{
  "hidden_size": 224,
  "moe_layers": [0, 1, 2, 3, 4, 5, 6, 7],
  "balance_bias": false,
  "router_noise": 0.3,
  "optimizer": "soap_variant",
  "max_seq_len": 512,
  "dataset": "wikipedia_en"
}
Below are experts of layer 5 (counted from 0) of a mixture-of-experts language model. Rows are named router (the router's row for the expert) and show model dimensions 0-223. Each number is 50 + 12 x the weight over its row's rms, rounded and kept within 0 to 99.
After each expert's rows: a language model's description of what the expert responds to. This comes from a sample of Wikipedia text that the model never trained on.

# expert 42
router:57 56 57 55 52 45 58 36 46 48 59 49 54 48 52 43 76 47 63 56 49 58 42 28 42 58 50 55 56 19 47 52 53 51 53 45 41 74 59 39 74 44 49 39 56 61 25 47 53 32 41 49 62 42 45 50 47 47 54 58 43 46 72 51 51 83 49 66 74 26 40 69 35 49 34 63 72 69 57 68 35 39 37 26 38 38 72 47 49 40 33 36 47 35 59 59 38 55 59 48 53 34 54 47 34 45 41 38 47 50 64 59 43 38 46 62 44 61 75 38 42 57 40 41 46 66 42 70 53 72 75 59 38 64 56 66 46 42 66 60 69 43 38 52 39 28 47 56 51 68 53 50 51 48 33 53 46 54 63 34 34 46 44 54 28 63 51 53 44 48 50 75 28 43 44 45 50 70 37 28 59 35 38 66 51 46 51 57 53 50 67 53 67 74 54 44 56 40 57 47 55 45 59 53 37 60 44 38 21 47 51 55 71 31 64 51 71 47 40 39 51 34 33 59
What it handles: Pipes and dashes that open table rows or build the |---| separator lines in Markdown-style tables, plus double spaces in empty cells.

# expert 48
router:41 71 54 47 31 53 61 47 53 70 51 70 64 64 54 63 55 52 52 45 54 77 51 35 35 48 52 62 43 35 58 31 38 31 51 52 38 38 69 76 51 47 56 37 43 43 63 54 48 51 45 55 31 56 60 45 50 71 55 66 44 54 64 51 68 39 60 51 33 50 72 44 59 45 47 51 55 56 38 63 47 64 61 47 38 42 67 62 44 32 45 51 46 38 56 65 54 75 51 71 49 63 28 61 62 52 34 71 27 60 35 33 70 69 51 32 48 47 55 76 39 57 41 49 44 40 26 67 48 57 68 45 40 28 53 45 50 46 73 63 58 59 49 39 30 34 51 46 47 30 54 41 66 19 61 61 77 59 39 38 59 32 57 50 71 48 43 62 72 38 49 52 61 52 56 57 49 38 30 73 60 51 35 61 30 62 62 67 67 58 48 45 37 54 55 45 50 51 46 49 39 39 40 59 48 22 59 38 50 51 56 34 47 58 62 69 51 54 45 57 60 54 51 46
What it handles: Nouns and quantifier words right after the, a or his, such as meaning, fact, power, husband, and most, such, many, some.

# expert 28
router:34 69 39 52 43 59 62 56 56 71 36 55 58 74 48 55 58 62 56 42 58 45 57 42 47 42 55 56 48 57 55 62 70 32 59 51 52 63 48 56 43 31 55 59 37 27 56 32 57 54 39 47 64 45 41 39 47 68 52 36 50 57 53 46 53 53 36 38 60 42 50 69 59 24 57 53 32 60 46 46 44 65 59 51 50 65 44 50 52 36 35 55 56 62 55 35 61 45 28 57 44 31 55 25 56 50 57 28 41 59 30 43 40 53 58 64 72 50 30 45 41 67 61 58 29 53 50 50 43 67 25 53 46 34 69 66 41 59 29 49 54 56 56 53 59 46 31 49 62 45 71 69 38 50 29 46 81 33 73 46 59 64 38 53 17 56 43 53 44 51 50 55 36 45 65 43 63 49 44 50 30 37 45 53 56 39 77 53 27 53 58 34 48 74 56 55 62 61 76 51 38 37 40 57 61 29 38 56 56 61 52 38 73 49 52 59 60 72 52 55 28 61 68 57
What it handles: Singular common nouns for places, groups and events after the or a, such as station, round, club, city, Battalion, tournament.

# expert 26
router:36 48 42 57 32 30 52 44 47 43 45 27 43 50 53 64 46 39 36 56 50 56 38 46 35 51 46 27 54 53 60 52 38 50 27 67 50 56 45 40 58 51 43 68 66 57 47 60 30 37 62 51 75 58 62 52 42 39 77 68 48 58 64 62 58 39 69 38 59 45 53 41 53 48 44 45 72 39 49 41 35 47 22 48 45 52 58 72 48 37 48 38 64 49 58 30 56 68 58 62 51 31 36 52 54 84 57 35 28 72 29 67 53 42 48 21 56 39 36 41 37 38 80 59 53 32 45 29 46 54 31 35 53 41 68 60 58 37 56 28 22 63 64 41 47 30 64 60 56 50 52 53 44 62 53 39 47 48 57 52 34 44 68 51 49 47 54 38 63 42 60 56 71 45 43 44 63 38 53 60 35 42 58 64 61 31 37 65 46 47 52 40 65 37 38 48 63 60 58 41 61 56 47 57 60 53 60 33 64 41 27 35 44 44 50 65 66 54 51 66 51 31 51 52
What it handles: Word pieces inside names and compounds, especially capital S after a letter (ESL, ESWC) and pieces like th, rd, ort, World.

# expert 5
router:59 59 32 37 62 43 62 56 31 44 60 54 51 48 57 63 62 54 59 34 53 44 35 51 53 60 49 47 78 38 64 42 69 54 51 54 70 53 51 75 53 67 40 59 48 59 55 52 37 59 50 63 51 65 55 71 31 28 35 75 53 45 55 48 59 40 48 57 43 66 45 50 62 54 47 57 50 39 59 63 58 26 46 59 25 64 48 58 45 50 48 49 27 60 63 56 54 63 32 61 66 83 54 41 64 42 57 53 52 58 41 64 26 47 63 55 69 59 63 51 37 49 45 43 24 62 49 36 47 35 56 48 34 36 36 48 30 36 48 50 53 59 58 37 46 50 66 34 41 41 38 59 64 35 39 51 43 59 37 47 51 51 45 30 39 47 47 70 56 64 59 33 60 41 39 39 16 43 42 55 45 58 61 66 48 54 40 42 36 75 61 66 57 12 35 69 28 58 39 68 54 38 62 60 57 35 51 55 26 54 59 43 44 42 52 57 50 32 49 59 67 39 39 43
What it handles: Adverb endings, participle suffixes and verbs after was/is/were/to, such as badly, been, created, printed, found, him.

# expert 36
router:52 79 55 67 53 60 45 61 19 41 67 44 43 52 47 53 47 48 46 51 51 28 57 65 26 69 61 33 37 55 69 53 49 48 65 58 48 56 64 64 54 24 66 71 62 26 46 45 41 65 38 59 61 37 55 41 68 63 49 52 43 38 35 38 48 57 56 76 47 52 54 78 49 51 56 61 64 66 55 33 50 66 72 64 69 33 42 47 50 58 66 35 42 41 50 43 43 36 39 60 63 61 50 39 45 61 55 42 58 56 73 43 61 49 27 59 56 61 62 44 31 49 54 49 42 63 46 61 67 47 44 57 37 46 68 41 60 65 58 57 48 54 53 48 28 67 60 48 51 51 57 32 49 38 40 51 63 44 49 46 44 56 43 60 61 43 48 18 63 39 52 69 47 50 52 37 54 33 41 36 58 46 36 52 81 26 42 61 49 71 56 26 54 44 68 65 46 45 47 66 32 67 52 51 31 38 42 43 43 39 44 70 44 38 63 38 51 29 41 59 46 54 29 49
What it handles: Byte pieces of Chinese, Bengali, Arabic and Cyrillic text, plus the final g of -ing words like trading, pedigrees.

# expert 45
router:61 51 63 58 41 66 48 53 48 50 51 48 62 65 59 36 81 69 53 22 45 50 71 49 49 46 34 46 64 55 85 49 50 37 31 68 30 49 58 48 49 57 44 64 70 42 30 46 60 59 60 42 41 38 60 45 47 36 44 65 80 60 67 38 55 44 43 47 46 40 55 28 50 70 51 36 53 55 32 21 56 47 54 55 48 58 48 81 40 43 50 54 41 54 47 26 63 73 65 44 53 88 57 61 56 34 50 38 46 27 51 50 29 46 42 56 50 43 49 54 47 18 46 48 59 59 46 34 50 41 46 52 37 46 38 55 33 32 60 24 58 45 57 41 49 59 52 37 45 59 51 34 55 49 44 40 50 45 54 54 38 67 45 44 58 33 57 63 57 57 34 55 44 62 60 47 31 45 44 78 68 57 58 61 32 42 46 66 42 47 31 54 50 23 60 38 45 67 65 58 40 59 59 49 48 53 49 49 30 55 69 57 52 50 51 61 59 21 56 54 61 56 48 51
What it handles: Main verbs after a subject or was/were, mostly past tense and participles, e.g. hit, won, released, known, used, and -ed endings.

# expert 53
router:36 50 57 18 35 56 63 63 67 32 54 55 30 32 53 39 43 76 46 52 45 48 62 66 34 38 46 36 49 33 41 55 39 29 88 46 29 14 37 52 62 59 62 34 52 57 55 52 69 64 56 57 65 30 48 37 46 43 55 58 50 52 73 24 48 41 49 53 44 61 40 51 64 60 50 43 68 42 42 34 44 44 40 34 67 78 73 51 49 61 52 56 56 54 47 50 56 58 53 49 53 58 41 59 49 50 39 67 51 62 62 52 56 39 55 48 51 43 49 39 55 76 53 58 42 73 65 37 32 58 57 50 47 60 45 67 46 49 35 39 56 37 38 60 48 46 55 39 49 44 63 57 59 39 57 60 47 53 52 49 42 52 47 41 59 38 28 42 70 43 51 42 34 59 47 61 58 66 75 43 56 66 66 57 59 38 43 48 33 69 50 51 48 35 36 59 35 59 46 52 64 26 43 44 48 35 50 43 41 70 48 58 32 49 67 52 29 53 61 38 48 47 86 29
What it handles: Biography nouns for education, career and life, such as University, School, career, age, death, often after his or a.

# expert 27
router:48 62 30 41 45 53 63 53 62 54 38 54 44 57 34 78 61 29 32 40 43 46 48 67 39 39 45 27 41 45 42 38 60 48 59 70 40 38 73 54 53 66 56 69 25 49 55 58 61 35 61 62 63 44 35 28 36 42 64 46 54 35 66 49 32 49 59 67 58 15 29 53 39 34 55 51 47 39 40 41 45 47 49 38 73 51 41 64 29 54 61 51 59 51 55 47 41 54 42 52 22 65 38 37 49 47 64 46 66 28 32 56 35 61 67 77 56 44 33 54 50 69 61 45 50 57 57 31 35 77 44 60 44 55 56 54 34 49 45 45 68 49 55 63 61 53 65 61 53 64 51 69 45 38 49 71 34 57 59 54 54 51 48 56 45 56 34 46 56 24 52 71 49 45 45 45 59 51 64 37 63 34 54 56 63 67 25 59 59 38 51 56 60 59 48 31 61 67 39 64 38 57 63 45 63 41 37 61 53 42 26 56 53 41 59 49 64 44 50 49 26 51 53 44
What it handles: Last pieces of proper names and place nouns after the first word, e.g. Washington State, New York, Queens, -ville, -berg, Street, TV.

# expert 55
router:41 42 42 50 38 61 67 54 31 70 52 52 66 30 42 64 59 48 60 46 67 61 36 35 43 22 35 38 39 47 53 64 55 63 57 33 46 59 51 42 71 61 67 56 22 47 53 41 68 50 42 37 43 39 60 38 37 51 58 67 50 59 57 69 46 48 36 33 42 52 70 72 55 38 42 46 28 51 48 54 48 69 62 61 47 61 55 67 47 42 63 40 70 44 43 68 65 45 48 45 43 48 52 44 45 50 31 37 50 55 41 58 55 69 60 44 77 57 40 47 45 66 60 69 45 69 44 40 38 68 57 45 64 50 53 54 45 43 46 47 50 55 62 47 42 60 40 54 26 52 47 58 38 36 39 35 42 52 70 49 42 58 65 54 61 59 44 52 34 49 57 78 59 58 51 55 58 47 47 40 53 37 63 51 27 64 62 54 53 47 31 43 51 55 47 49 55 33 57 50 38 47 56 51 51 24 38 66 35 55 32 62 58 41 30 89 51 74 62 71 33 31 62 15
What it handles: Common content nouns about nature, society and technology after articles, such as water, River, population, government, power, area.

# expert 51
router:47 39 28 31 53 55 62 55 47 52 50 57 51 39 73 46 70 51 54 41 39 60 42 73 43 49 65 46 45 64 40 52 69 58 66 63 21 50 87 39 61 66 56 43 47 30 42 62 54 42 41 57 59 46 44 60 32 46 57 69 53 44 53 70 47 34 58 43 58 41 67 53 70 64 35 64 67 49 56 65 55 59 59 52 46 46 52 57 54 46 70 35 38 43 28 50 45 71 57 53 42 64 53 55 43 48 42 33 46 39 50 47 29 42 62 46 64 70 57 39 52 47 57 47 60 32 48 38 68 53 45 46 66 39 31 29 46 33 39 70 61 60 49 91 19 63 45 45 56 65 51 61 64 45 27 45 50 43 36 45 67 46 43 52 59 38 52 56 44 42 69 58 61 49 50 46 60 66 39 50 46 64 41 44 50 66 58 41 50 52 42 42 26 38 45 40 46 61 52 73 39 55 48 55 58 60 42 54 35 34 64 36 39 69 52 49 43 30 40 57 74 49 17 57
What it handles: Adjectives and nationality words after a/the/his, such as new, former, local, original, American, Indian, including adjective word endings like -ed, -ian.

# expert 58
router:74 50 48 50 46 45 32 36 32 46 73 63 46 50 66 45 54 35 54 36 51 25 50 43 44 54 50 34 54 50 44 61 42 51 50 24 36 40 41 41 73 51 30 67 59 43 51 46 33 58 42 66 43 41 54 56 64 53 56 52 53 57 82 50 48 59 60 50 50 35 47 58 39 37 53 72 51 48 50 83 41 45 58 47 42 55 56 68 39 58 54 69 59 52 41 36 59 54 39 66 42 46 66 38 43 31 58 71 38 40 71 67 70 20 42 78 35 49 20 33 54 29 50 49 51 54 50 49 55 53 69 54 50 41 74 39 36 28 43 45 51 56 35 19 40 70 59 38 55 54 55 55 60 58 40 46 55 52 58 48 67 45 47 44 50 48 39 40 57 33 57 44 62 20 62 56 39 29 32 69 53 67 60 28 58 43 42 47 52 54 46 49 55 55 31 57 43 37 64 50 63 49 44 49 45 58 33 50 38 46 59 47 39 45 38 41 39 60 49 38 37 30 22 54
What it handles: En dashes and word openings in results tables, raw bytes of non-Latin or accented scripts, and verb starts like res-, rem-.

# expert 35
router:57 28 43 62 49 44 78 46 56 51 53 54 48 65 46 56 64 49 56 21 57 38 62 55 57 62 63 67 55 38 56 44 69 49 24 47 50 51 29 57 52 41 56 40 60 48 51 43 52 66 80 47 58 75 69 30 65 60 51 70 44 63 47 29 33 50 66 56 37 53 85 40 31 52 43 55 46 50 46 57 39 42 37 39 49 41 55 41 77 55 42 39 52 48 46 49 65 55 54 33 38 39 48 54 57 39 46 64 47 74 56 52 60 43 35 56 58 53 46 40 52 44 54 47 42 43 41 55 64 33 60 40 43 46 49 54 40 34 38 36 61 83 37 39 70 56 71 48 36 60 58 64 65 32 62 51 54 60 72 28 47 45 42 43 40 58 36 71 44 45 57 32 52 56 44 40 36 50 43 48 50 69 71 42 51 57 52 37 57 21 43 52 56 42 52 34 58 27 46 18 49 75 44 38 40 63 57 67 58 53 48 58 36 62 38 58 50 70 62 37 58 67 57 48
What it handles: First syllables of personal and company names in lists and tables, such as Wa-i, Ra-chel, Jo-int, Am-y.

# expert 31
router:58 61 58 52 51 36 45 39 54 28 48 75 59 48 48 55 48 45 38 70 52 57 55 38 56 65 56 51 45 43 58 35 30 43 56 64 60 74 47 34 56 48 38 56 22 43 66 80 62 34 58 42 47 63 62 44 35 30 62 32 65 51 22 58 37 48 44 54 56 49 45 40 41 55 46 66 54 42 29 34 43 42 78 70 43 41 54 63 50 61 75 56 30 28 31 52 37 26 49 72 16 36 28 40 36 42 40 48 59 55 34 56 52 45 52 51 68 42 45 48 64 31 30 44 55 57 53 39 21 54 60 65 66 53 36 64 32 72 38 43 53 26 43 66 41 43 54 50 56 46 50 39 28 52 49 43 53 41 44 46 64 69 56 41 30 52 36 49 39 58 59 55 29 43 43 60 56 47 56 45 57 60 51 41 48 60 55 45 43 61 48 31 38 35 37 56 56 60 55 39 55 52 53 50 53 55 45 37 65 44 58 39 52 48 63 61 50 52 47 24 70 55 41 75
What it handles: Short word-internal pieces like os, at, il, ut, im, v inside rare words and foreign surnames, as in Whimzee, routine, Stojković.